Weights of a small mixture-of-experts language model, trained from scratch on English Wikipedia.
Training: a variant of Muon for the experts, 520M tokens.
Below are experts of layer 7 (counted from 0) of a mixture-of-experts language model. Rows are named router (the router's row for the expert), gate (a neuron's input weights, with its number), up (a neuron's input weights, with its number) and show model dimensions 0-191. Each number is 128 + 32 x the weight over its row's rms, rounded and kept within 0 to 255.
After each expert's rows: "mostly gets" lists some tokens that are sent to it at least half of the time. This comes from a sample of Wikipedia text that the model never trained on.

# expert 13
router [165  82  93  82 104 157 147 217 175  80  86 125 176 127 119 115 165 187 121 112 136 154 112 124 125 144 147 107 126 128 108 164 105 101 125 144 148 159  72 134 163 133 138 195 132 132 147 114 105  95 179 180 130 176 115 106 112  95 155 114 157 115  92  71 148 168  78  68 147 115 148 118 157 136 149 119  92  91 101  86 150 113 147 209 105 204 120 128 154 186 122 105 135 116 126 120 166 179  91 102  42 168  83 136 148  46 130  77  71  82 125  88  93 117 155 130 135 132 139 192 160 177 170 129  91 109 129  73 139 111 131 156 173 119 117 116 134 114 177 127  50  68 115 158 113 109 101 165 136 107 144 147 100 170 101  70 130 101 138 150 125  93 113 147 101 124 125 133 184 146 165 112  96 146 137 151 176 119 119 147 113  81 113 144 107  85 113 125 160 132 124 140]
gate3 [161 123 134  69 125 107 159 109  67 123 168 116 187  49 142 127  85 132 148 155 119 109  70 105 130  99 102 109 171  70 104 141 108  97 182 182 123 125 153 128 109  98  64 191 130 114  99  87 133 152 167 159 100 170 105 144 126 102 161 132 152  87 115 113 134 134 134  86 125 125 108  99 141 136 197 120 120 135  61  51  67 129  92 172 171 120  87 147 104 182  97 110  86 137 137 131 122 117 121 122 152  87 132 151 139 114 223 145 121 142 115 144 156 161  88 115  98 134  79 133 155 201 189 118  99 137 121 161 151  32 105 142 151 142  98  99 137 164 103 157 127 160 155 108  97  81 167 136 132 133 140 132 146 210 154 150 163  88 181 188  92 114 169 113 129 101 107 118 123 138 153 144  73 172 125 121 163 142 107 118 132 117 136 120 142 181 167 112 143 161 123 100]
up3 [ 82 124 116 199 113  78  82 134 124 115 164 143 170 116 142 120 125 120 147 100 116 135 148 146 163 146 160 166 144 137 127 201 141 118 149  97  88 160  98 200 171 163 119 152 162  77 123 159 144 136 114 124 151  53 130 160  93  81 158 133  94 130  92 204 109 146 184 168 142 128 100 129 145 150  98 125 104 196 184 138 112 158 175 110  86 129 178 174 137  97 171  86 170 145 112 106 116  98  91 131 143 119  79 112  78 117 124 185 141  99 153 138 137 184  74 133 113 137 151  54  96 112 140 160 162  73 126  83 111 142 142 101 127 120 150 124 134 143  91 116 142 148 104 167 118  72 116 108  93 160 130 119  93 152  87 119 118 198 125 117 132 106 103 150  84 153  87 141 172 166  94  81 127  85  72  85 119 195  98  91 156 184 185 113 129 123 125 128  75 137  98  76]
mostly gets: " that", " which", " where", " when", ",", " but"

# expert 6
router [129 144 166 134 100 109 155 132  96 144  95 134  64 119 165 138 151 177 105  71 162 146 163  85 162 134 121 113 190 102 140 170  99 102 116 126 128 115  94 167 133 122 117 143  76  95 131 132 164  78 104 184 117 181  97  97 104 130 104  99 116  60 154 116 141 136 125 130 155 169 121 140  72 113 100 140 140 147 121 162 166  75 149 188 206 197  90 121 162 174 189 150 114  62 116 124 114 111  66 125 111 103  85 137 127 149  85 165  80  62 108 124  86  93 181 138 132 114  96 110 159 117 160 105  64  92 142  75 206 162  71 187 165 120 112 118 141 104 138  93 133 109 138 119 157 131  79 162 169 147  89 153 148 176 123 139 153 161 189 115 119 113 107 116  92 148 109  93 123 168 159 144 108  97 122 115 114 102 148 149 123 142 119 174 110  90 182  73  94 114 152  87]
gate3 [162  87 151 117 147 154 120  93 144 219 155 144  87 144  99  81 133 157 156 138 167 133 133 191 162  82  88 181 137 129 117 100 134 151 149  63 112 110 126 132 136 126 131 130 185 143 103 175 109 107 135  93 110 134  92 199 165 150  77 104 163 172 127  93 158 105 120  62 134 134 111 135 140  95 119  78 184 100 132 153 115  74 133 110 155 194 121 180  49 115 103 102 143 138 173 135 156 153 112 135 110 163  98 111 124 143 115 164 124 132 117 117 115 132 114 130 143 108  82  97 175 178  70 126 172 139  92 108 107 124 165 105  92 171  85 100 124  91 128 119 135 148 131 135  89 138  98 175 101 136  90 121  99  88  91 109 105 157 108  52  71 216 130  96 176 104 109 200  85 164 188 135 144 142 115 131 105 118  75 116 154 182 158 118 156 121 111 167 108 189 136 139]
up3 [129 138  88  76 115 123 128  92 135  41 145 152 151 186 126 111 105  80 124 103 178 125 182 137 108 135 176 154 118 140 165 105 115  91 137 162 112  58 123 126 146 127  72 118 137 148 132  81 155 131  81  85 130 160 128 144  95 129  86 126 135 122 151  89 116 150 164 140 128 107 117 171 119 100 142 127 121 131 149  96  94 185 161 128  64  50 139 122 192  43 167 122 128 157  79 119 193 128 155 128 187 102 112 111 128 161 201   8 151 120 149 146 119 143  82 138 140 136 116 118  97  83 148 149 106 163 108 124 145 101  96 132  65 152 207 129 129 199 138 137 101 144 108 150 171 119  91  95 184  94  94 100 117  91 136 171 174 102 102 158 121 141 173 171 139 127 129 109 144 128 152 151 174 107 123 159 149 140 145 156 139  82 123 130  90 147 172 151 141  95 104 152]
mostly gets: " the", " a", " The", "The", " an", " his"

# expert 2
router [132 130  87 101 105 164 113 127 117 139 134  94  77 112 109 128 118 135 166 129 157 134 134 114 102  99 158  93  72 108 113  86 140 181 107 188 100 128 157  75 128 124 190 145  88 143 122 127 170 139  99 159 178  93 138 189 128 134  89 157 167 120  66 141 125 204 137 169 115 134 137 142 137 145 107 165 124  99 166 137 134 129  76  85 134 133 141 156  40 111 109 178  81 112  73 180  73 180 140 137 151 106 155 116 144 127 169 185 165 149 103 118 157  91  76 127 166 122 167 159  77 132  92 133 146 161 132  92  86 129 148 120  48 135 120  76 176 140 156  65  92 160  99 173 166 139 174 113 117 116 105 183  60  94 148 136 164 102 147  90 128 146  94 156 142 122 186 166 108 160 106 141 143 152 139 107 148 145 161 135 126 115 188 145 136 176 154 139 179 170 167  68]
gate15 [158 124  68 138 110 196 116 128 112 153 120 115 119 120 111 150  68 151 146 187 134 172 151 129 139 173 107  69 123  92 110 158 132 139 144 140 156  93 170  88 113 178 159 154 154  70 121 137 108 148 147 124 109 107  98 139 136 148 147 127 104 134 158 110 171 193 147 146 155 108 148 137 122  57 144  55 167 132  52  83 166  98 148  82  95 107 131 133  83 105 148  90 170  77 158 169 123 174  95 171 137 151  82  88 111 154 139 129 182 167  36  66 149 148  86  96 111 118 109 151 197 124  89 178 196 136 147  85 154 152 162 140  54 129 100 171  77 171 142  83  93 121 147 124 100 146 133 123 112 139 156 132 118 114 155 180 155  89 126  98 136 125 133 101 143 120 121 111 111 108 115 112 217 152 141 156 151  89 120 153 120  95 172 139 157  90 100 122 132  89 115  95]
up15 [116 141 158 140 132 142 167 129 155 119 109 136 156 132 115 118  79 136 118 120 160 140 194 129  97 133 105 164 170 126 121  87 140 151 130 160 175 133 149 102  91 138 129 112 166  98 169 113 120 141 157  73 130 136 120  64 101 153 160 111 159 165  67 144 121  76 210 162  84 161 108 140 101 174 123 187  97 151 111 138 142 127 102  76 163  91 159 103 102  74 155 113 172  98 121 179 204 109 163 161 127  91 119 153 143 170 121 134 123 102 130  94  62 146 119 145  75  71 125 108 155 114 117 167 106 157 139  81 137 193 151  82 134 125 100 133 112  62 111  88 138  91  82 132 146 162 147 122 144 156 196 140  72 102 113 184 174 138 106  81  76 188 109 137 131 118 122 117 134 195 162 131 156  96 120 100 133 111 104  75 121  97  80 154 145 223 121  89  82 135 125  81]
mostly gets: "ah", "han", "gh", "akh", "iy", "och"

# expert 9
router [150 106 134 184 119 111 114 135 167  95 123 149 121 126 118 161  77 130 123 170 133 128 158 113 140  52  92 129  85  82  92 128 140 146 100 123 152  96 177 203  97 175 175 191 130 135 113 148 124 145 141 101 141  78 171 172 155 171  79 176 119  51 129 117 132 112 125 152  99 152 108  65 174 101  69 108 112  45 119 116 147 145 129  80 153  81 155  97 156 160  90 148 133 193 113 135 120 118 175 141 146 108 126  95 187 166 160 127 114 135 122 124 117 161 118 139 117 189 155 117 154 108 157 140  43 133 131 142  79 136 116 100 140 136 151  80  89  97 136 122 139  96 106 118  56  98 156  94 137 152  94 162 126 204 181 163 126 120 117 136  92 175  88 138 160 118  85 114 167 108 103 140 125 166 124 159 165 106 152 171 154  42 146 179 113 152  92 165 147 113 105 114]
gate3 [ 66 167 167 157 160 122  68 139 127 126 133 148 117 107 140 127 158 150 125  91 126  72  76 113 107 102 151 187  63 179 104 159  61 143 173 168 148 151 128 163 114 170 107 213 152 126 114 147 161  98  90 114 176 153 158 137 166  91 130 146 119 134  44 215 121 134 125 164 103 102 146 101 105  96  98 138 157 116 176  76  98 168 119 172 115 121 109 131 147  84 169  89 138 129 153 111 134 129 153 149 131 105 154  80 134  79 139 123 106 103  86 202 105 139 130 163 186 136 104  79  83 131 128 128  61 141 120 148  99  83  96  73  92 154 133  96 112 118 180 142 171  92  85 173 130 103 109 145 120 154 112 147 167 107 104 132 188  38 142 166  93 135 117 129 162 139 129 160 143 153 111  71 100  93 129 103 176 107 149 124 145 123 116 143 137 192 139 113 132 143 111 150]
up3 [ 91 116 117 114 127 115 160 106 129 119 113 111 136 135 111 145 139  86 122 122 158 156 158  98 163 127  65 127 179  52 124  35 126 115 143 143  75 174 134 107 177 134 151 147 137 181 143 116  85 159 138 138  93 130  75  96  45 137 118 138 120 113 219 156  69 173 112  81 147 158 135 133 172 189  96 149 197  97 112 136 112  60 136 140 170 159 142  95 147 179 137 163  77 150 142  84 176 104 115 138 122 147 128 121 140 102 128 148 126 161 112  59 128 119 125 136 133 133 193 132 110 123 119 121 127 154 136 131 145 135 141 127 162  98 163 206 184  97 187 135  78 113 119 129 140 118 138 151 128 118 176  75 116 157 141 112 122 154 121  85 171  93 144 147  78 163 114 109  69  56 147 150 146  85 108 115  83 111 112 175 105 169 148 135 114  44  94 140 129 128 184 125]
mostly gets: " John", " Sam", " Ma", " James", " William", " Michael"

# expert 14
router [ 94 127  92 109  78 142 162 136 164  91 127 181  62 103 143  74 174 122 106 123 101 159 120 205 149 160 104  70  99 100 163  94 105 132 130 166 147  87 185 164 174 161 134  94 109  86 174 128 167 145 187 108 159 124  86  93 113 179 141  78 132 133 135 191 114 133  93 151 129 104 183 144 139 119 129 131 124 178 128 141 114 112 174 100 114  85  78 195 165 138 154 143 109 171 135 110 111 142 123  77  96 170 146 172  99 119  90 142 110 156 128 159 185 108  84 128 136 129 160 164  64 100  89 138 128  92 150  76 134 169 165 104 112 133 105 142 156  75 179  61 161 178 112 105 151 135  90 102 115 131 183  75 145  86 178 106 158 145 174 157 125 114 104 128 116 129 156  94 115  95 138 195 104 134 122  92 136 162 162 154 103 135 101 188 107 166 101 123 175 113 104  99]
gate1 [ 82  80  84 200 113 116 130 153 130 112 143 107 144 127 126 171  93  92 114 121 110 116 127 168 122 107 124 105  96 165 151  86 140 114 152 196  75 128  81 162 146 203 221 127 105 119 102 144 139  94 165 126 144 126 119  76 131 161 151 157 140  99 139  92 107 123 177 194 170  69 104  84 108 158  49 115 109 170 165  77  88 165 117 125 124 154 174 195 107 181 138 108 105  70 167 139 152 137 129 155  71 160 118 124 100  26 162 193 127 180 172 117 112  85 124 149 117 120 123 120 142 160 149 162 122 127  97 128  97 105 127 136  97 146  94 112 160 151 164 133 155 135 124 103 103 123 100 203 103 167 161 160 105 104 102 126 155 170  98 139 160 134 105 146 122 145 105 107 140 129  74 191 146 130 124 102 130 137  85  88  98 120 126 133 149 124  94 147  96  57 153 137]
up1 [104  97 124 144 129 103 122 116 103 147 149 123 146 129 118 123 101 110 109 103 127 134 100 101 123 121 158  72 135 165 164 127 170 124 101 108 176 136 120 135 167 175  84 136  89  43 174 194 131 134 121 123 132  57 129 139 110 131 138 156 153 109 159 149 151 148 142 139 150 179 156  78 147 209  62 130 131 213 102 108 128  99 122 140 126 155 157 106 154 141 176 135 128  86 158  74 147 123  89  81 125 160 118 186  91  94 108  89 148  62 108 102 137 152  93  81 142  99  95 166 141 185 117 151 128 162 116 135 134 126 117 116 160 166 183 131 112 175 112 154 117 102  86 117 132  58 109 201 138  66  65 171 105  96 180 165 134 126 146 174 132 139 115 115 123 101  73  84 139 146 193 177 117 109 102 138 196 101 120 109 138 159 151 130 129  79  67 187 134  88  82 141]
mostly gets: " oper", " such", "act", "ject", "reat", "ict"